{
  "n_experts": 64,
  "routed_scale": 1.0,
  "router_bias": true,
  "norm": "rmsnorm",
  "optimizer": "soap_variant",
  "lr": 0.00413,
  "steps": 5726,
  "dataset": "wikipedia_en"
}
Below are experts of layer 5 (counted from 0) of a mixture-of-experts language model. Rows are named router (the router's row for the expert), up (a neuron's input weights, with its number) and show model dimensions 0-191. Each number is 50 + 15 x the weight over its row's rms, rounded and kept within 0 to 99.
After each expert's rows: "gets" lists some tokens that make up at least twice as much of what it gets as of all text; "comes after" lists some tokens at least twice as common just before its tokens as in all text. This comes from a sample of Wikipedia text that the model never trained on. Tokens count by the router's weight.

# expert 18
router:64 48 63 37 44 65 49 46 59 43 52 37 52 17 61 57 47 66 45 53 56 16 55 32 66 57 84 60 54 67 50 33 51 69 41 46 36 47 34 61 66 47 45 66 15 55 53 57 38 25 45 50 32 31 27 56 51 41 38 28 68 37 70 55 62 43 28 45 55 58 69 64 62 34 43 67 40 55 36 57 50 51 55 84 29 64 78 41 65 24 29 65 41 56 45 47 75 32 20 32 64 35 63 40 36 73 15 64 47 81 44 68 44 58 56 58 62 65 55 51 42 79 34 64 35 49 27 45 57 63 34 54 64 42 49 59 27 43 40 78 52 32 57 40 13 49 54 43 43 55 67 57 56 55 34 40 23 50 37 39 38 35 62 52 54 27 80 37 36 75 21 63 24 53 43 39 45 33 55 35 67 33 50 70 59 38 62 47 61 64 87 48
up8:65 58 50 63 44 39 50 32 38 65 44 58 65 48 64 35 38 47 34 62 15 50 80 60 34 60 58 49 19 16 26 70 35 63 28 28 46 70 31 56 61 62 42 42 51 36 38 58 41 58 42 71 53 47 42 62 58 52 25 58 52 42 49 59 70 54 65 44 53 29 47 44 56 54 37 55 45 34 54 33 49 47 53 88 41 66 55 40 49 38 32 45 59 50 51 56 52 50 58 56 72 44 82 54 30 99 18 81 46 44 70 45 33 33 52 59 19 47 51 77 28 71 40 71 40 42 34 69 54 61 52 47 46 49 33 58 46 36 56 36 37 35 23 42 25 59 81 42 60 41 43 62 43 32 39 36 50 62 43 39 34 58 48 37 35 48 55 40 60 51 65 70 46 82 87 64 39 74 54 46 28 39 62 57 95 40 32 55 71 37 58 48
gets: " |", ",", "|", ";", " that", "),"
comes after: " |\n", ")", "0", "1", "%", "2"

# expert 10
router:57 46 78 63 63 41 40 52 72 63 58 36 59 50 61 79 36 58 44 34 74 40 47 21 52 81 42 59 73 41 39 24 46 58 22 48 50 57 35 45 08 45 35 46 55 66 52 58 44 76 35 38 63 42 53 34 37 29 50 43 64 50 46 47 36 44 63 61 34 47 50 35 78 54 82 54 53 55 36 53 40 66 55 60 74 71 36 37 59 81 43 45 38 68 58 47 47 63 63 59 68 54 17 36 58 58 51 53 63 18 43 45 56 65 53 15 32 60 18 37 72 46 48 40 52 37 19 72 54 56 36 47 48 62 54 40 52 79 58 50 35 58 31 35 38 43 57 69 32 28 57 40 56 53 63 87 67 39 53 56 50 44 28 37 38 35 36 60 61 56 65 44 27 59 48 51 57 20 25 72 41 48 22 54 53 76 35 42 44 81 76 39
up0:61 51 48 49 53 55 29 61 50 40 57 29 64 56 45 46 55 49 37 37 46 44 33 68 55 52 45 37 46 35 56 46 42 35 21 42 37 26 59 28 68 30 81 38 71 79 42 45 57 57 47 35 18 51 48 51 99 53 71 41 44 52 47 84 74 30 30 46 47 45 56 13 44 43 58 48 52 72 53 66 52 62 67 42 51 36 26 65 53 61 28 27 48 55 52 59 48 40 61 59 60 56 88 31 42 21 42 43 35 16 44 42 69 53 28 78 69 60 49 53 47 67 47 53 46 60 52 22 56 38 55 65 51 69 57 57 46 56 34 84 75 35 18 56 30 39 41 28 48 33 44 59 63 53 44 47 47 50 34 43 35 25 68 46 58 39 31 61 39 28 46 29 67 51 32 55 61 42 40 38 48 65 38 14 42 36 69 58 84 42 49 51
gets: " ", "-", "\n", " |\n", " (", ")\n"
comes after: "\n", " |", "|", ")\n", "0", "1"

# expert 41
router:64 45 84 77 51 45 65 40 18 18 36 64 74 33 69 19 57 30 64 74 45 47 57 61 65 72 70 51 78 42 64 64 37 66 64 63 62 47 61 43 50 33 51 85 67 67 50 45 44 53 55 38 62 55 49 49 26 36 52 61 61 64 63 35 35 47 47 69 36 40 28 59 72 45 60 39 53 62 51 64 68 35 32 14 47 45 47 44 34 58 53 69 45 62 50 52 59 61 35 40 31 73 26 73 35 20 69 48 54 67 57 60 38 42 27 43 71 14 57 57 55 54 89 37 30 62 52 54 82 58 52 76 46 64 70 83 48 65 44 35 45 58 49 84 51 49 34 38 71 56 58 66 73 52 62 51 25 66 45 60 50 33 48 44 49 64 36 32 53 56 50 70 49 37 64 63 44 45 49 57 69 34 48 74 39 65 56 61 39 48 47 50
up31:72 47 52 73 52 69 51 50 75 66 51 49 47 53 58 42 44 50 19 52 50 41 49 64 49 27 65 58 66 32 49 52 45 56 59 68 68 08 50 79 32 37 63 51 54 57 82 37 47 44 25 37 39 57 51 39 45 54 37 35 93 34 32 57 48 56 45 54 58 55 30 72 27 34 72 67 58 42 33 22 87 49 39 31 84 39 62 62 46 47 36 42 39 35 30 70 67 51 58 59 38 47 70 41 48 31 73 47 41 54 38 42 58 31 92 62 44 46 65 30 49 53 83 78 38 53 50 38 65 47 53 70 44 46 50 36 48 36 70 16 71 46 53 43 53 61 62 70 40 67 35 60 53 34 26 55 45 33 84 80 61 49 39 60 62 50 39 36 38 41 51 29 52 38 51 51 46 50 39 52 77 72 54 70 67 50 45 65 42 60 38 73
gets: " was", " is", " a", " were", " are", " first"
comes after: " was", " is", " It", " were", " are", " a"

# expert 57
router:61 56 64 48 59 48 32 58 44 47 64 61 46 58 74 57 64 42 52 35 52 22 48 52 76 55 60 62 27 71 67 32 46 49 52 62 28 49 50 60 38 70 53 54 23 52 76 36 37 49 37 17 48 37 33 35 41 43 66 13 56 58 60 55 39 63 41 58 47 53 55 45 59 53 93 72 27 69 57 56 45 52 65 45 27 39 77 44 57 37 51 70 64 42 32 67 70 76 44 40 31 66 47 31 57 56 30 16 85 40 10 49 44 70 82 54 35 66 38 73 47 75 50 58 24 33 55 60 73 66 08 60 69 54 27 36 64 66 48 53 46 69 62 45 39 37 43 64 51 45 63 45 72 48 50 34 36 58 46 51 48 45 42 65 51 58 57 63 40 40 26 66 56 35 50 63 45 52 51 52 78 29 44 31 55 36 71 21 39 53 58 32
up4:24 64 29 58 63 25 40 36 52 62 49 68 55 74 41 36 35 44 54 65 50 51 57 33 48 66 90 58 88 47 73 34 43 21 55 46 52 20 74 69 28 31 68 56 39 25 40 72 68 44 38 73 45 45 51 71 58 49 41 35 46 54 30 46 56 57 55 50 41 28 47 73 45 85 66 67 43 68 53 51 55 63 29 17 38 33 54 57 57 53 44 48 28 67 68 59 56 58 58 57 46 50 33 45 28 35 66 81 38 64 59 65 55 55 55 42 41 47 79 32 49 57 63 72 60 49 71 46 68 29 53 25 48 46 37 53 60 60 30 71 75 38 54 46 42 75 48 78 39 64 48 31 31 39 81 55 66 77 49 47 37 54 43 63 44 39 51 53 47 65 69 81 40 47 53 25 56 30 40 31 45 41 42 46 44 31 28 46 82 44 54 61
gets: " |", " the", ";", "|", " The", "The"
comes after: " |\n", "0", ")", "1", "2", "3"

# expert 47
router:39 64 65 43 43 41 32 52 39 57 33 51 40 38 75 86 56 72 49 35 44 32 54 57 42 43 64 28 36 54 21 53 49 76 44 74 79 34 55 13 74 53 68 66 13 32 52 21 76 56 35 41 31 22 29 55 40 37 47 42 41 72 57 58 53 58 42 26 51 51 41 59 51 42 46 34 41 41 59 39 48 54 77 41 26 66 72 37 55 30 39 62 40 58 46 66 47 64 35 43 46 22 71 62 37 53 35 56 41 59 49 45 42 76 18 28 66 61 74 44 54 73 34 61 21 36 47 43 50 62 48 56 71 44 35 52 39 46 50 61 35 32 44 51 16 54 41 65 56 59 55 54 45 32 31 48 17 49 25 50 42 59 23 68 26 52 66 68 30 33 49 46 22 48 59 66 65 43 46 61 24 47 59 35 21 44 65 47 44 52 56 52
up4:71 76 46 50 31 70 43 89 34 57 67 38 68 29 72 29 59 24 40 50 27 41 28 35 68 43 45 59 44 63 42 66 69 62 47 54 53 14 37 39 59 78 61 62 50 74 23 45 25 30 47 41 67 71 53 42 42 45 45 77 31 53 38 97 28 56 43 59 65 55 61 40 28 36 57 53 62 55 64 48 49 54 68 39 49 64 55 59 40 58 37 41 57 60 61 33 49 34 35 45 54 58 53 60 76 59 50 35 66 61 37 68 26 30 62 41 52 83 47 34 53 31 59 50 47 43 66 33 30 48 41 69 74 61 33 54 33 24 54 41 53 60 44 20 49 49 41 56 26 51 38 52 59 31 64 37 57 31 39 68 59 62 73 33 73 58 22 52 61 27 22 63 58 73 18 73 47 58 48 57 37 33 50 64 37 49 54 35 52 40 55 58
gets: " |", "|", " \"", " The", " (", "-"
comes after: " |\n", ".", ")", "\n", "\"", ".\n\n"

# expert 25
router:32 35 70 72 79 67 41 68 47 86 56 47 60 36 38 87 30 41 42 59 47 53 38 58 38 55 61 72 71 57 33 42 68 38 50 56 34 29 46 65 72 68 50 28 71 62 75 27 47 49 52 44 32 52 28 35 41 44 82 55 39 36 50 52 28 50 47 53 26 77 28 46 71 45 47 42 47 72 64 43 76 40 24 66 42 52 55 54 33 52 63 41 38 69 40 72 47 33 57 83 42 82 57 56 61 55 71 29 65 54 55 46 46 60 62 55 42 43 35 66 61 28 47 75 40 55 59 65 70 67 29 46 31 40 41 30 58 74 59 46 75 43 36 45 54 63 61 51 74 67 39 65 45 66 74 16 59 81 21 35 37 46 39 45 33 46 51 49 59 39 48 45 54 47 51 72 53 35 59 47 38 65 70 47 23 25 46 50 69 65 34 38
up0:57 51 35 49 17 41 54 66 35 46 15 48 41 25 64 51 66 30 57 62 49 53 73 65 36 60 54 22 22 54 46 58 60 64 47 44 59 66 76 62 50 38 55 56 43 34 19 39 47 31 50 61 06 67 48 37 16 57 34 41 23 57 44 70 66 35 65 78 45 52 59 62 56 58 49 38 78 54 28 57 37 45 44 40 51 44 40 68 46 58 52 49 49 24 72 49 67 71 34 44 42 78 50 57 50 52 43 40 54 57 64 28 49 35 12 32 55 46 50 50 52 33 63 52 51 22 54 45 36 62 50 82 62 47 62 61 32 29 23 49 35 43 56 81 25 54 66 81 44 59 60 70 42 74 48 65 68 78 56 63 28 31 58 60 49 39 37 42 49 56 40 34 47 69 69 51 47 37 54 49 53 37 47 71 43 59 64 41 09 57 58 26
gets: " the", " and", " to", " in", " on", " at"
comes after: " in", " to", " of", " on", " at", " for"

# expert 23
router:60 53 45 70 73 58 50 49 30 60 66 47 68 41 52 71 40 54 35 39 61 43 49 63 53 91 44 77 37 57 34 54 54 24 45 43 30 34 60 22 38 55 80 63 55 65 47 59 31 37 52 50 33 43 40 20 14 33 52 32 21 34 37 49 22 40 56 39 38 72 61 55 72 53 35 48 35 73 48 40 36 44 35 82 43 56 85 48 48 27 62 43 32 56 32 51 30 50 59 52 60 59 63 46 53 44 57 63 61 65 73 38 30 60 47 42 50 45 30 39 69 25 67 46 33 36 37 60 62 57 35 47 66 59 57 64 65 70 60 40 40 55 49 60 57 41 46 30 52 13 56 63 15 58 39 77 53 62 21 33 41 53 41 63 42 36 41 12 51 48 51 52 49 47 52 81 36 41 36 42 41 64 77 56 17 74 48 41 70 69 44 45
up0:53 50 56 61 68 62 48 39 30 51 33 54 32 50 77 70 62 63 74 48 61 58 41 14 48 62 57 99 57 56 52 47 29 58 48 35 37 69 66 40 44 64 47 60 39 33 36 38 46 26 67 45 61 62 44 40 49 57 51 39 73 33 30 63 47 64 60 51 53 59 49 23 33 44 29 88 43 29 21 58 40 24 71 55 57 53 40 68 83 45 43 28 83 16 29 46 51 39 41 73 55 78 39 47 31 72 61 31 48 20 57 40 25 60 35 46 71 34 52 49 56 52 68 69 47 78 56 38 43 36 42 54 52 55 41 52 64 47 27 42 44 81 76 58 46 39 43 43 48 45 57 51 50 63 39 54 38 40 57 54 48 48 32 78 23 51 37 62 74 45 53 50 40 57 63 55 57 36 38 38 31 64 82 39 84 66 49 50 58 60 59 32
gets: " ", " in", "–", " at", " the", " on"
comes after: " |", "|", " in", ";", " at", ":"

# expert 21
router:50 42 63 57 67 48 46 23 40 58 10 70 58 31 64 54 64 52 47 57 52 86 65 71 43 63 66 48 45 31 50 76 22 34 32 49 69 50 83 36 60 58 19 65 54 59 47 50 64 38 41 74 55 51 58 59 53 54 53 43 43 35 52 36 35 44 44 63 50 44 42 35 37 62 46 63 49 53 56 63 80 37 48 51 65 49 53 48 49 66 62 65 46 35 31 50 50 39 56 44 11 64 56 39 53 34 54 48 59 27 48 60 51 81 52 70 60 45 74 52 44 42 31 62 39 47 36 46 60 49 30 36 25 34 58 08 61 13 43 21 51 50 51 67 75 53 67 34 43 60 53 68 52 30 69 40 41 27 75 69 50 42 36 47 28 54 64 24 42 37 41 32 21 46 34 52 24 39 44 78 52 53 41 36 35 39 75 88 61 60 53 18
up0:52 51 38 44 68 39 45 27 90 32 67 43 46 41 47 36 48 73 58 46 57 47 78 66 45 38 55 26 48 50 50 57 41 42 69 51 40 43 65 35 36 80 29 27 48 53 40 50 62 46 47 55 73 53 77 62 57 66 47 42 54 43 54 70 79 80 55 55 31 34 56 53 31 31 52 43 49 37 50 45 34 58 58 57 71 32 55 53 75 50 54 52 36 68 69 70 54 37 65 52 56 36 56 35 02 48 60 54 45 63 54 52 48 37 96 46 49 49 72 59 45 37 44 43 58 40 40 45 31 82 46 61 23 44 55 35 32 74 47 80 64 27 59 63 66 47 43 54 57 81 63 55 45 29 60 48 56 28 42 58 54 57 66 63 40 28 22 78 28 51 65 69 50 42 68 25 09 70 39 56 50 56 47 73 79 50 39 39 65 47 40 69
gets: " the", " a", " The", "'s", " his", " first"
comes after: " the", " of", " a", " The", " in", " his"